{
  "hidden_size": 128,
  "n_groups": 4,
  "groups_per_token": 3,
  "vocab_size": 16384,
  "norm": "rmsnorm",
  "norm_eps": 1e-06,
  "learning_rate": 0.0106,
  "train_tokens": 458300000
}
Below are experts of layer 5 (counted from 0) of a mixture-of-experts language model. Rows are named router (the router's row for the expert), down (a neuron's output weights, with its number) and show model dimensions 0-127. Each number is 500 + 40 x the weight over its row's rms, rounded and kept within 0 to 999. Numbers have three digits each.
After each expert's rows: a language model's description of what the expert responds to. This comes from a sample of Wikipedia text that the model never trained on.

# expert 58
router:519488505512457514519459527444564616558493581490475466442489496536509566475519451446564511542527525579496459498543526554447526458464428441481475476559468543503527485508490511499451547533517484494501560533504539466537458463524506470472525386506578506461484469511498494487454445508491529472453529543502448487492541480462424522465477539486476440500399419518488555528501524565502461449530
down0:496508575464517476447507496461458494507528502498514450425434498497494526559522543462507496490498436438499499581492538442513445488516434463424493488485549437444577551503593538516535520511487518548513499496459532476548487471504553509530404480539522467489512499496564493459392476484423518424469516534518479544487492502457529527476562503440525474466461518549546517510556483521551536561401
It responds to: Age brackets, name fragments. Opening brackets such as (age, (aged, (born in biographical fields, plus capitalized fragments of surnames and taxon names, such as Salv, Vall, H.

# expert 59
router:498516468458480473462561540521534513526489514500498517479555481522453487460516507475479477576514532562466539522589474546511465606461523521458485508473502501503495504475541447564532481510567504485523529480489457495493443489452439508442527401491545466514381464527482488518534446549534513537476452429570400487515555511524511569504486541463459556461500477485504568469497546447416434477473
down0:484487471527471515489540489531498436405549481500525453438461489476554520518552390391514439446493556481443501480511542512500457460462486478558475570444482557462538488481473513498466440514514516501482505469472514485538525474503533514521499530549458430477476399485497510569447422498548499533514513482505549488508519505443508472416495529568493417407552497526455466508525449478517452455517
It responds to: Noun-phrase modifiers and endings. Ordinal and attributive modifiers after a determiner or possessive, such as first, initial, previous, second, plus word-ending pieces like -age, -ound, -formance.

# expert 5
router:454477489486475547531489563486524526519512534540478499486541456494475500539540486502518419560542552583521492496590467520467510550437513488507452450460481528497516470427485492590506591532543466488464530486507395546465526456456465526477596494441553425495459460519529511495574485476499511584458498490521477577502529524506488546445532512543466542459430522480500580497523542539514464471461
down0:485438526463524445500513400476434579502483572541456515553465484559493501473451561536495516429473553424495488540404556509474503599547511448474513486485526500531521524488466557479505547486553529479481507581532472515504479470534563444485465493507553446454517408495485550559502520464515527489455531545497475522536512479508522467551506532444528503522461412506488495478519528428498462424542
It responds to: Attributive adjectives. Adjectives right after an article or preposition that modify a following noun, such as new, high, continuous, national, former.

# expert 11
router:553546446510462543529450468514526507530464573511500466518481434549555487479494518484563558547511532504479519455570501471476562495504463528464455564501411606498430454570511529522555560548472453488449524519484476525512452425497520439452511513487555556495546486531529483499466491497491509501518468521552499461560538496449443462468482557492437522442390557476528519516493508563510488426490
down0:482511501502536468522487505498484521470548518519615514489420452504465499489556517493450501516517521482468532528533545501459457459477503473452488505529606511423534491519518434477549510518452469408498431592569505503509533443447489524456498528498463552426598504519436503533468440505503554529496477471577478573446492498469503453527534439492469502556514600501517516429498509476533495527548
It responds to: Name-initial capital fragments. Word-initial capitalized pieces starting proper names, mostly personal surnames or given names, such as Met(acritic), Kh(oyski), Gill(on), Bh(imreddy).

# expert 61
router:514469449492512464507557594414496540492550477478458451515478443503497516399566559510440499500507512480546475422598547564533503554412484508477466495484457501562521482514549515495531494520526511488452533530536541520504504489517495477469506410555495436589529508575507451487536534502451548482492521488532518524506503542509420503571522491474501466514456554599512536522513553503459448467489
down0:523530506491517478565504519499530524448528536530534468504403479491497530400481561486520477451410460471521531557551473465541500525500515531502471435451529506529521560513496501526542508487516548484512471451523527445569485442521566518485531476542549519441493509437514508414478434455560535545489487555537513555476542493466518485472532482531577589428489515428580428462519447557471479474530
It responds to: Coordinating conjunctions. Conjunctions and joining symbols between list items or clauses, mostly and, also or, but, &, /, +, nor.

# expert 14
router:502515432464528467496491488504421530501470619482503508487491524547461545442441515504506481517531482497484478532578493523455510568465472503522478516544465508472450489471510476495503576570526511503505506560540559542499506490480414471496564500436502451442519457540529437477480475495387487532421527487460405513462559548535483562497459540480515432447430489494530569525464554535463522535531
down0:465568497494475466543437504545508428497548420534492504490465451507518478581486500439544516524474520538495509537505528465520487565550464491494559464570498448535529495527424512508473489482437516512449529519447517570463504474503559450505507506506449453537510477536514590464470509387438491452483495536487546548524475590462431513522445559568500449513516484484404479472530460468442522456521
It responds to: Infobox field starts. Line-initial dashes and first words of infobox fields, plus small numbers and cells in tables, such as Production company, Years active, 6 ft 4.

# expert 49
router:504512475476485557509492527523507518549456523529473531430568448561437525472553502530491485505498490492521520519545474560502503557454514506458479491444479519445465488466590455555469536496646509485496520479530451505422463534469480475403573488528508526529387462531503475535424478538544466571485503456569492488473499509519437496528486552423506508486454524530493540490517498475465434490564
down0:527466566446442588528523557508535445524519469487468527513516503461514474538570481515513526571495568478443475515570427559482501531452486478567540503506447448486513529580527476522489565446417508466575535494447485495439522460497471478556451470493475460548514531520567508499499448525450446538439505488499497485464572561515488495463462589435538455438517513430495510460505477481493495490447
It responds to: Nouns after determiners. Common nouns after the, a or his that often take "of", such as way, result, son, role, part, number.

# expert 48
router:469501456455461501531539505520469526518473526444444530515526450539514520496495477538455489483548501537427503457540466471438542526514503455482437527558517500443531608518487462511483488623536520432494524499600400436503462468489515423504524520499472375557463452512504493522549440521517504503488502517531421495499479461525479568540509509474498498476467543553551488506481465533501464418530
down2:533460500469491474515460448489484555558520482452475525517521564487530455493426480531561450490488514511541496471512471502529526573497459548443492495528468381460523433424493538509533479379507502525503472497445416510449483457469575454421552506515493529587504533485489507506479443512524545463548486482481533432476486508478468443514524436478415552558470476488528501512491511426464502441534
It responds to: Line breaks after entries. Line breaks ending an infobox field, table row or short description line, e.g. after Country: United States.

# expert 33
router:519547420522504523522486436489436494529555546463476556495510553483509421464467514525467475517496480533460460464549461507509482532498463493421453465486448495476500536523545433618431468514503547527478481543545482485471544464469500499495513493463533484512531544544570359556499461535441523563397493472550486524491463504454503574489495528461520458504484462536476603519518510533510465490497
down0:476481438522492496518489512497454515452493497559473470461540516439466489515538479589439516513473480542450509519546522513534486581546487517528427393560460579541491527514490522510509453513499513529433482472518427515530516559491494491463506431459546503496488555464583494489464522534372515527519542511520474442506528527532515562511598535508416480537477513463511444509467439455509522549427
It responds to: Infobox dashes and numbers. Line-start dashes in album or taxonomy infoboxes, especially before Producer: or Order:, plus numbers in stats and coordinates like 78', 1990.

# expert 50
router:529556467470578470519522400563482470486449554480501623465455526524489526460517528482549506462530495519516547521567490524475516483427456484455429533492459493430523481493463509497482533538492476435517501515498522475467457473413520459552482448461512484470481439537517507487485545516492490510431481578466481544493520503538431456548439475456504449399460488539553558497505573494445475560490
down0:519467475481545453523508438472468477500478413536501494507501471528462481476560552517506535523473467542491450485526489474495486431587487446496511509554468540492439563428509493450483438490506504479532472438491467496470429587470440491501541521463542409391497421482536510501433549569462480541547490585532497519488483568485544533447470483523484472533530554393485526504487510483525450477510
It responds to: Codes and coordinates. Digits and capital-letter pieces inside coordinates, identifiers, chemical codes and infobox data, such as 48.250000°N, GNIS ID digits, NEAT.

# expert 41
router:552498428442566550579555442467502513532486537426521465534494506452504503492513457413494500552605579519518467528599511507489529497445485514439468481485483480485464468507556496549501526514556466507522525528589489480540526505433505487505549500506468437460456470539487499512475478558449489458517489520514498540534553531469530477501544583487520377478483509542489529588530519496490517423503
down0:518500393472528552514490472577525524572484503401557579543498529525529497416534510426502494469534526506515477524464586629524550446532494442483494566519481526505528490425478491511480495486480497508531478467491567550463489470539523479474507518488508445504488549581498456443470467521564406471532536517573549493491515485494446489516450500487536535493521487460512532446513501516574506548486
It responds to: Section heading markup. Wiki heading markers like == and ===, the blank line before a heading, and sentence-final periods ending a paragraph.

# expert 26
router:501430511421563564551570443500467512533527492491517532489561494541514490494539555465487502540522519532525527431587418523417451547429458485487458502465516527513527439416501487555522517531538501451518527510497510485501496443486442493533492510497505430579408438534478512553495520548476574562451503498502493580482527558468482499473551490485492504434458561532505555513552569487490499497510
down0:489463490507546523480528498465489443479506447536466506452492512472512515511505500478517483496502489496500501554546465528493488499458511448538499517529411488458488508480491409525589490477525447470499523494508414473570550460547472571509427558537521519478499453531465586489566547526440459443528551535580519541451587435430403485475471477503421519526539425503540521463484498494460545421514
It responds to: Adjectives after determiners. Adjectives and determiners right after the, a or of, and adjective suffixes, such as new, original, large, present, Administrative.

# expert 3
router:521536432477543456459495475549478494503490536494468568537537515486464499452526533491525459451552504479583505519628427480542486487482446410440404539555481503425545499466456459495484487558459434453477481512522459460479447445437498455523466491464512452508474485617492524520492516509518509523487503550490490505500548502538474469536491492453488536469453491502515529481475552368465485489483
down0:470547455477513448435523560476518427438494410525456478490487546458485490564519428478506445524506464476455528485452519474576511485528428525489452535575503556511527483532449509442515582513432528500485443458477515482512490508622560449501470499587498557505478505495505505548499528476492453443493406454454553465469518521503516513595541541504568539520481538510503513526525490482513536483458
It responds to: Capitals in technical codes. Uppercase letters, digits and subscripts inside codes, acronyms and formulas in biology, chemistry and data infoboxes, such as TH2, sRNA, ATC V08AB04.

# expert 28
router:593506435401590516503504514491467486529415542468455528498486503524484512482550548438466424476470500487461466458515533480488527483518559439427469482533434517466490568495534428502525497483502500457508496509509459489529470525507514525528529426519593406512529477484537444522541449532481533513441535529523499494514487511525436520457521533428462517446492493531605561558497433501499450543514
down0:550583572537576514497537542489457530525459428483451469493466503506531548465478514560458504469469527377529452541506482411501410507552495477512493440486473402502508526466572439517545452584507493524531507495459521476419549462491479525484522531526497506418509449543452452507530486582543482484446510519488451494523511480521461498487536511547521481525561462482505450452488482484562506527523
It responds to: List hyphens and field labels. Hyphens opening infobox or list lines and compound hyphens, plus labels such as Died:, Class:, and re-, co-, self-.

# expert 46
router:563485488501469490491578431458480520564529515499474524532499506548532580481536518364515522487563511546521514484568555533476516498466492454465495506483507471509470557464470531466489498614573496469468507512542503379480542430499463464506500542527481494531483506528523531535612472501499513469517516476547446509543475556433486474496552456478514525509517555463511517514517497517409412470537
down0:537542462462550510483536436568542473442523434493501511522493541510498495479523504447558490477492565535572497541535525506491543470495465517435516530501506550536433557495528453528489526527516539552492528571480498504522565553547502488471529467580516471397491523505457524431501518484548450447485632494465492483485476465499456515430466465524571463496491566520454521568592525540499514559546
It responds to: Main verbs and participles. Main verbs and -ing/-ed participles in narrative and descriptive prose, such as said, wrote, suggesting, reported, moving.

# expert 27
router:512512432482559459518611436538484500523447531471436534517507516465463519426539453451468539455586545495468569517492476499555511528483484496489416562589477568455559485517489550489506525505521437470479503502518467504421501481505525482478462448482520426477443512570508526489565502534498477529513472482531477472566517560509492512475507488482474489491479520502529494506542619402455465543441
down0:424451501471505526532553498478470493508462465500510496455489527510469456501424481522510444492513619484483522486446517499521454548515557478514466549508548483469472507563489481590440501429487516469428472473468499512457531547524484454431510512525581483487500465518493496458599521529428421496455492442438480476459531547592521468499487504541588523551512462510441454511481428473453561493537
It responds to: All-caps and acronym pieces. Letters and pieces inside all-caps words and acronyms or identifiers, such as OVER, IMOCA, DTXSID, often just before punctuation or a table pipe.

# expert 44
router:499479518465512442525533428506420514531409528491509548492503536511468500451490500436470515451496553506501490494544498493465541494488469461484445485536461482427505545484451429513470501515504534475466530528520496490463463423368477446479528529504525420486485450516553416583454506559472571494479521492521481522488554528473491537470581522463467499529433493534589543533442579539452506497549
down0:499564478552476557432509563494572560485498512489542550497522426461462486501509455506383479483505541399523488454447482463502547501514490490506502515567465507503425448466462482484476533504514583574488543544527517547494554479470488499494514549529486467505545461504536479554589544570503485504538437570475500477418553526542468516471478438433473494480523498509484533554509483465531453489586
It responds to: Years and number pieces. Leading digits of years and larger numbers after in, on or pipes, such as 15 in 1552, 18 in 1802-1819, 9,810.

# expert 52
router:549453503454513483616505460425511643576490531482512545580482452540486523471507446482503454533521481496505522461492523506517551515533464470486490562569495557557545506526518538483536533513618535488478518491527500510492495504492547489475475539483533479480484495491499510499508404497475496471529454560499470573512523494470427557463509481472492497464507458477544525598533555408501475512570
down0:567398498454553457504516447471455500464552537510525564467533591603499484482413512518498481447515495465441532514546564506521470497558509571541424511543521533530523545474541481453518517555507487454545467515529529523487475461442511489516554493510422532546507512475497510513431474582541515511478502499475519492418434454501505451473488542522493559528537455481503526474520469461516510386538
It responds to: Table cells and bio labels. Pipe separators in results tables and infobox labels or section headers, such as Born:, Died:, Personal details, ==See also.

# expert 0
router:518488520489528503515468543455491523505475509381518598544565475577499568489550515505500482505513464490471494507481501517504535479456429514463446495486538524512536556454451446551513587479483443489458492532528481529435547477524478477497512407517461479472509512485569480484527448469496534487513435469469407499588480543445513472602490448387481491473488520476555557566507540498496483496491
down0:469484485531515507473492516407479566470505513495549473491511446511565492434510535475435501536570528564534527443437469545498581542480511499511442462504522520473406502464476517530491540504548458455496521496474501471474507469470553501509528582582527517455503491539518474515407442462464512525504420444502516553491446507523451590479410442550492540498482499564469552525496494589526457454515
It responds to: Mid-word Latinate fragments. Mid-word pieces in long Latin-derived words and foreign names, e.g. Sent-in-el, phys-i-ological, con-g-estion, incarc-ere-es.

# expert 4
router:455535506458528523441498559500532532518495506481480526500550512551527559538568552494447504535508461494457477488552529500438497502441411474437470443468488473476510570446470553531448545495518452533521522516534505472395567482476399468462550436548517481527453528482571492512452439469516577510478443480498400497522490530465503475531504529482503486510472558461489487546543549516429441434485
down0:480457493494488543532491453547410514515518519563574491572486480465523475505521523476528489568559525533582486551509449432463462522515456472536488469440460505526462569488497503425459454512585473378443499539497567507449484599496488473500520486388545451479494452497537475470480426452562525482542517459490452526474469521490510498487487543527490489533572482496440503520475517508505451515529
It responds to: Abstract-noun word endings. Suffix and middle pieces of abstract nouns and verbs, mostly after a prefix, such as divor-ce, resent-ment, spec-ul-ating, retrie-ve.

# expert 17
router:542460446524505485475563451486463516561550556510464512492472495521485590489587495448499494466578453510545523484550536570420524503480453440513483505517482510513493564549503548458485478618552474507502496507601509465498484419483479456530495565523474505477444442550501515549558501487443492490525571493525464535524476522502509486500552435527489482472514520497499518502592510496441382513508
down0:573491501533456510517461472515529549491577543545543559461499537509410489534485489474482490516502526484519508482541395539482436509521464458452480505527520512480459556399414405544495456481483481553504460511515510503539523430462473577496559514522534470504411507500459529526512455477566574460513522511474506441465547529576471524581484505482471512402435516479508531547488498526505505501533
It responds to: Verbs and list newlines. Two groups: common verbs after a subject or to, such as took, would, allow, made; and line breaks ending bulleted list or table rows.

# expert 51
router:507483474448561605503597464421463490484537495510457524553503498512469472483515505460502489498538459531510475453533542508497576553436473489435483497508473503483528481507478434516475506557510508519439514475563529457486552431507481519551632496561544478528513493580509462507457493458427568500403510547492477526515531525532475519564508559481488571436470565523541486510529535512492499436533
down0:501615508533463523515519539504506504479467492485488499557462473509462552466531399520472451504571508422534528485477479524454475528473472398484450543470496525553518570490536521486564472483530523468493501546543500489538424483508589574463518497561430469463510528460507577486462502496455490446496607483429547480481522479477533455556455527474423549569458503486498484468499495479477533546518
It responds to: Prepositions and infobox fields. Prepositions and connectives like to, of, for, towards, and line-start dashes or colons in station, site and team infobox fields.